From a checkpoint of a small mixture-of-experts model trained on Wikipedia: vocabulary 4096, a shared expert of 128 neurons.
Below are experts of layer 2 (counted from 0) of a mixture-of-experts language model. Rows are named router (the router's row for the expert), gate (a neuron's input weights, with its number), up (a neuron's input weights, with its number) and show model dimensions 0-255. Each number is 128 + 24 x the weight over its row's rms, rounded and kept within 0 to 255. Numbers have three digits each.
After each expert's rows: "gets" lists some tokens that make up at least twice as much of what it gets as of all text. This comes from a sample of Wikipedia text that the model never trained on. Tokens count by the router's weight.

# expert 43
router:138163092163141086122170175173079098079158110130155120105113183165152164117115118127140104159153133127110130125168135159082087105136087115129131109084091136111149105144114137164147074140177148140117117135116172126104162163115141085147146137127119127101093123164110136130150077128113175138116128133142108102169137090105149075116130177125139115081131169112137115120125159118115111090141137128148145137125126102145159183132163153143127146089109166127089107132161124176141178134137124142133134172129137166091109146119099109101109099151121109127131147147112163090151089164141126120106162138094161115144130139132104146120113164123108096158114136138131111114139131135141080121139139143118133141171120136129098121158130119127124123103139102135108124134119146139123091129106148
gate0:119153099069149129171108082076102132135123111147130124149105135185155113129157092105143122106151111099161088116120107116142136157116106160141163131178155087109124103132123165185096114136109117142134136140119160097147146156108098117113113139127103145164083155137142144129115119084163117102110123153115120149181082147081107093145121118132099159164113129126116149125133132114101179103096116122117153144134136131147109118140101131103174146140074122147096160163121130131126141133128104114143088101136116152104123161118153156123081131096171121119116090118127113126106114109123142133124089176144153109133155165161147137128117126178132114132137146156138132071142111134139172117118149135117102123153133124139108151160139166160108134117119107133146060104140123140152123067107160
up0:112093111141132107107167138147140111110073104107088099114145101108118103102104124122120101162188113132148110137154134104130121147130067101131135140110122147146161108137131111105135137130132135135111091140104109098118171166137105129142133121129133119138127120110168121135185155133147116164112113120137152105137138137144140127134134098071171145105129114153135134161166167119200101160125156113144162127159130154094116091158139153115131142106147097113130133073142132152089109092119127163154127127133157110106122089156114128104154098172129126115090114117164106091118140107130084142161158119131135145118194126160111154135134172178162120143136178121133173179133138110103121109109123125131142179128152147169132139142144166105111121163140120156092110125127133126166081149120162
gets: "St", "st", "D", "form", "5", "r"

# expert 31
router:123129083159167103128146125130103094099143107112133101132124144186126145124140149149147105124146135104101144140144155138123104089176098133122107096102107130130130105139110133152121105144145085154143093127132168119116134122095172109089161108113139100141123135152094117113177105091113140152088146163123089122148112065129132090105082143130134096098132176072167112099112126099123126094149150116132168166102106097158126124154168158159129140126111168142111130123153104160143131102092115115134180166133128145107093148120086096113098119152133098096111122135129164108146105158124084139090156100124134107136150130168109143112140137134099103149140167144112090135140155118104118118144106178150113140175141123135117136155099102119119134088153127159099132099128185128122126103123160
gate0:124146148089107149138115131138136162149136125111142156114121080110166126121176097122108120136122130102149114108089150136145106106112086128116127071182159103166150166107114110174168166122143102097154096136172126166134117098133155131088126124179119096149157138139134143136133118082097146102126109166154132138107126135109120136124123138125147136090068129105123096125127100125111124150098132142131166107125118141118133117153137109192127145102173110151133155048110111133140101106146117115140135161127125137144119148140125119143130110124128129132142177154129083169106165119160104140175123115097140159123116128142142146150158092120153159133182125159141135137116125102063145071104136116119113147149150110122095159144132075158112080099143099152143130127135113103131165112130105
up0:150149105058158129091054184099107129154085153105113134167139136131135110080139088113144130121112146121098118131148110094140099102140084119104138143152138159144104099152160120163098135127146104127124116104114124140121128153131146147142156128141117127121100163150127120118178131149164122135078110113118128140123105133093149125171095097104126148153157133101121138104119153115125126121128122151129138146139132127153131127132091079099102146116140146119090122128111115143094141140094104155106119095138145081085115090120149107139117105142093121108121119120147142140104095110079082107113107123192134117127189116106118131173150196128099138135115102132117151135125127128129156137095148143107110143113179132150158109146099152136145106142086132124137192132150091144107147163071109
gets: "f", "ac", "F", "Sh", "sc", "at"

# expert 76
router:162156135124125115093145134144085132099142106155131113106141141128131138077080136144135100154158160107120144123148147188116128120113113116094158140097140147116103110155081142146124111145141121157175136112120102101108137130109128106059160097096130126122107160122116164134138102116092154147133164129207130106154155120092129131138116152103146113079180111100145101103141201083130147125114150119126119160110099087125160111126136139126125133115104182135117135146155148132146123107110080134097177146102188115086126162131115126072126109156110138149154117139143137129148113146146101158113179104150143113145161128160098146107155120122127064161095145146116142133125139145134128110143124152145165111141147168081099103123144124122110110116131143158120139151126137111133123128108158
gate0:141109113141120154176100123128148112128138117126107158117118108121165096133168109135121115144130096094078129111124146148113111073088111098185105106151168115148062110149105109136118124121203124133144164150167109101123113122201151100138150115141125134153132126111129116066132156120166125130151144145173130120127112133144135109132136133118120089121091112147106133109145120168138089104118068166149123091149137149132108139111129138126134138132135121137137147157122130136143168121142113125141172145140116183102130117183156089153141086131119119152178106139122159108104126126098107120144089134127097132153109075123120140115099118128136127160074163137117097170147095149083105150114110126114117116102120115132137175135128099157141110136166148158107122119148133097134176089103123
up0:113124139097117134119172141085141107140096114142102137104070102120127129138129178061104110123108147114083143123150134131116096177129124111104156086120090165137126145150132122121117159083100116161112138138153094154081117099186152143151128126102145097155149098151187147113071138123133123151133102138142100135163137145135122141127144113101130105121129153106166152105131117110132142096094130143124129149156189133149107121113170131126143162131114104116105138129098152125121131069124141161116134188152160101050146112098109106128148113149127099100135112130137104099168091139109135115105098134135133137100164121145131146138137100106152125108154153133142173101114139150122092162120151123145111146115151116122127129113116104129164128118100170137163138094079146080134099107137149
gets: "and ", "ical ", "the ", "& ", "or ", "ar "

# expert 77
router:150122117128188117128154128157115094120162107134126110103129151137135124105133119158150123112138143089122137101136148133078136143156104106083150124113097142131151118153112130151106111156130137159175138103093143127130189141105133095126178123093118140142121174142110140140122134106108131121120155137145120114165148146116201138124093148114119081132154126117130103121069215120128183106145144121148117152118118127127163150143136166118117135140122134132094124099146127139133125106127107143089155138100183130119090159103144083131153127101134131071152142142120131129172107167147092116124150100114157117129174145120128127104161136123115111136132200140109124123152165148124112076145105146139115117138133151082103103149149112105122157125164112131098148160109138125149076104087173
gate0:100138146181125133136167143150131120124100136134128152163103126171124117125107135102145135171095140091138113122137131119124165121070120164139154148105093120127121122145137171159157147132146102107147074135188125100123081148129152097148157125154189130103140134111127129136126111097128125181124077139116127122105122127119160161141135140104100123121115148119151120128134144141131116133074145164059185085098098141085119145116135137119137160153105124123134128130094175124132158139113125112153131136159141181123180113139150152123168138105082127120162116104089136149145089130141140137126132138139113133116158111101123134084185142140138105145095132152171112111156118116092137128134105141111090123139070177151163169139132138136136100133149081139139117143154074125149149134126149
up0:142148079127133160134150125097130166125149094114108129136119128146070123135129105178141114153147114110096117143118126146139099114133130150142111119116119166127115120155087135144117138158182153134123105127147109093081098127081116117138089131085148110083109091145060130121129129105145140110099097133119134134160168123114166112163144155108154155101073118153114141127072098123147131124120154167132162117145145134074145156168104116117122179148116155177102150137084139112129166120142099139154114140146145149109171116110161145113144127121135140159147130124122138132124135108103094137125097121102121149109093096149084098171139117108140136109107111152144131118143103140119154111163123103151175149120129159175192149165129135168117164147128087138115182137118117149142107103122155
gets: "of ", "that ", "to ", "which ", "who ", "de "

# expert 30
router:157170094154147090122127138125095102088136139135155095111151174136118136092113173112146143140170112114135140129133167161122120113142101139118143114069114137117133100175101154134144111140112123125175112097113206131130131131075163103114133109139110088102082129158112138177141110112141156125125126147139126126191134080113145090163113118121150121139145180111142112073110156094140162114138141099156132152091110086142155128137147151153130142116133152128109068132152125133131133118137096149133118165128125151134101144086111107134111116137108100105134127137104152133145106164146119132135155118094128059140156131178102173153154148105099101153140122147106132127144135156159102134137114159127130172159131134125125107144135089125093110124133098151105133162100162126143124093091152
gate0:153136081158156104105130128126144113105124105121132118151114123129108127159125139092153153134126126143128135109056085135091137085152115163134110114114196132153118125145124128106166130114123120171147177122139182120104117152153102169113172151088166159143102092164110078137145144139132111131154127119087137088145139108196149130168096138149141134118174165126074130138132135127136101151110136122155144103099131114161126105127130170128132108158130101142133185145148104137121141114132135118140130085144104105090116158126121171095151137128158127111109118115105139139140147143108147142186132129134113087123102090134126172121134155127118105147127153149116151119108152096105110078157176136181108078100140129115130162165126123098127137135116143133122171125127160183124118126118123
up0:154131130114119104101088166087105120159131132131078119122091134088136116134122123114126155172136109114151155122083153118102126121135130113097167151152170148140121110111115170154111139144128144104137146107136112113150154189139130136114153123129158125134118155137155138141119125117155126117158113116101110140138101120163100123131086180142108112120162150129196130128178161133117082162109152161132093148179118129103130160096117129100147170128104146164127149133159148113080197144183118087153109164152125139132137156119121156114156146130155146102134146099088162081122164130106120120144102125128134153123063187125085154159093126131110124125102109108103110157105095136127165132154155134135126142104082104094102126146134131150125131110108105125139099121105133134124139168110150
gets: "h", "w", "g", "f", "ch", "pl"

# expert 29
router:165137096153106079108140129156085071094152114136172075132118137173174158103106176132173101140157120105119119107150123141108119146142098127122144129124116136114159116101104140150142129131141113146148111119115175141111132108133170144098166125140101111107103123151110140129170124086098154130109127161146145120181178108115153121133120145105142138105143147103156125122118123059101117126135162103177138152084130134162161152141150131131121151113091155150127118144097098158176144119157111136132146166094139124138113163100102122101107112132101082096132146135109143129141102136124131139116149066090152136142137137144095135126118107103114122162114141149116098103155095115156121096156121178153159139167153153136102107161142129120105133122139132170117147139139172093149110113070115
gate0:126067159144154122104135112109138122089121154092145127120121102138134105113140172121092154114141120114155102143107111146110181147160094118101133105129168117109110077131154139145112115142116146138134121167151149168153116116156120142089109125135127146138106142137156148105138146164120156132146114180108128158142147095148125115164077122088131151147137127111118140098162162104113121136095100103131097186145110074153188120100122128112102170145098130110089119144115104183127145155128098102130112117141131118113134141117089077117133123090126121152161118111077121140139127154111132113112181104140120120114105063118124091149080120084159145125121136116120082165125127128087147152079094123099121097161093130090119138133105177143121125096091099152120122122121128107130135145106136
up0:145136185165170142165102117094173132104145108110140132150121142138123162132147131136120097116119130139113178133117143123117118128123113072138116109112154191119153125097107152134106171154167099137151122132140132128099139106140124123090096125099131127087145125161167096132122110145125118163123121110112137091092133143107121124133104131087132094126124125171158112104127122127145123144135127140118113128177104125151099067110173142162148119133126129140153157174110130152145158077090118131105097118084125140154088086165123090143100167119135106122188158153153100111116172127127098135144121124150101159120111099098122165171110146105079119120173111146144123117133147112113111083105124125098142123094097116087133112157143132140092121105154158113113094116088100151137166133174105
gets: "am", "p", "od", "av", "ed", "er"

# expert 67
router:154150116123121120117168133153107095107137102130146092104103122184138137090081140134142124137145144076117150135132165167046126123128129101108148124101146131110136110152075124177079162158166119149148106120134124126097130162089144118116147116127113147138072122162117160133172119106108157152117159177130082094151150119113178128084104142118097090063151123124152105104100189109125168120130159095146134138117110102167110136142134148132118141121134137149145120132134124121149141095138113128099163136100147160104119155123140139114124094156101136093153141145128146156157118156140122137084144129126168131151114120154105107132149141071115097140104177135103124101144140127110114100163093151124147143139170150090113103120141106113115156128138114135121135164111121107142121133127177
gate0:120114123113173133136114084120146125127147124150135161123101123124140153072152147109171153105108144130116150146131156172112147115126143084172105110082107103140111140108123144068101150060148107142109153120137116099173137133132118139103124147176161172124076140164097114121139133157168113112115160097137113138103126118156118108119162158152136137145142135068112118079141145082157168156156144107162118124114090137142121126107132123141142088141151149153169144110169135141113110120132145121150151174161108119099135118139153154116152131079155116165146173162116143121145153115111126113091171152119104092161129140106128118113073121121105131145137147105107128129143143104122112169080110108134128137085148114124116127094139108178105127129144126135126096104105136158117182137134167
up0:188118110140169111104173108124101129142132166155125134112151089149092140154173141140152135089130113109151128167149147166091106125143102142094094079114107097106121126047109139160162106107107086157140096139163157104137087106131133116127129131100137136114156133153150127141140133135154105141156169108156141161114136132139107142176138174121100145112081134158078143120134107132106120132120153127136148127125104082102169125140136070128132101122122108126171139140120132149132129146094122164072130153152134140167105127158143132165140148130136095113136112080164133160143109103131111123175114092120127136126150107147105115071188108134148104137122106132145129118107139146099131122146138126159109163135159132141147107142137187114125157101124106144158100123157115172121138148135104
gets: "al ", " ", "a ", "-", "an ", "or "

# expert 33
router:158166122139166102108150130164082115090123129139154084115140162134146171099131144153119113123154124117098152074124128121094139135161088125100137105081113156117156114158112127159130139135148126148127078117103134126100130163095164081135126094115130131117087175155106150164165114123118142166076156129131080128151170076089166073125134105097132110099122160091127109117125135106122146095159126120144136143106098101133141133158151158153110112102114169124121092138153107145161128096133104124122140173119115107110119155118109104110148117139119109079152152169117151120164108141147130171109157131075159117119169131137109155110137133124096087143124135145141117116108153152149094106147102159111134139154140128112077123151108110118098116113139125170114173126125144124115099107088127
gate0:123164119104137130140113106146170167140093100118129155090137145119111135111156148079166142163133093079123146139073135126108159138104181107144128123151143149108150110163066160139140141096177131145156104127131136112144121156147130070125132101090138128108116139115130147117133123132117143154140121101095113137177113138110174106136136175129149161146110126151131144147157107152152133197154191171093086130102148110155130160135132134162136162123163117135089150124155112115145119098147119094099138115093079147085134132116162161114161116107178102114130119107109156121111146138120166133119139118115132117099113144104133131122112094112124122122143137111139152140144096166129149174146070126120099134119115133118200128132112128167117128150135170120114141132130122134100147133081097
up0:145151091163134132131121093190168129143115120139108083133161106153131176169143133080149147117104131115127150136133130119098155124127107096169075099101143108097123125113105151095157105129118081132156151140120130109137109122146157123120168141123123118175135104135138105166148113067102139148114119102101138124165128124122142120098107148104137138149128170133088103134160119126148085171111124110107141091117151170123115137141188154177110122126131120108133119125144089133074127129129128108131138147093148119148108099123124114172089156131168123140142138061121136108129125148111143111093123126144125151155107163087118134083088122137138170174124123112123122128155079139121117147159138116101118141157089072078117144127095136098144139133138181144132102102136131165132111104123088
gets: "r", "p", "D", "R", "d", "P"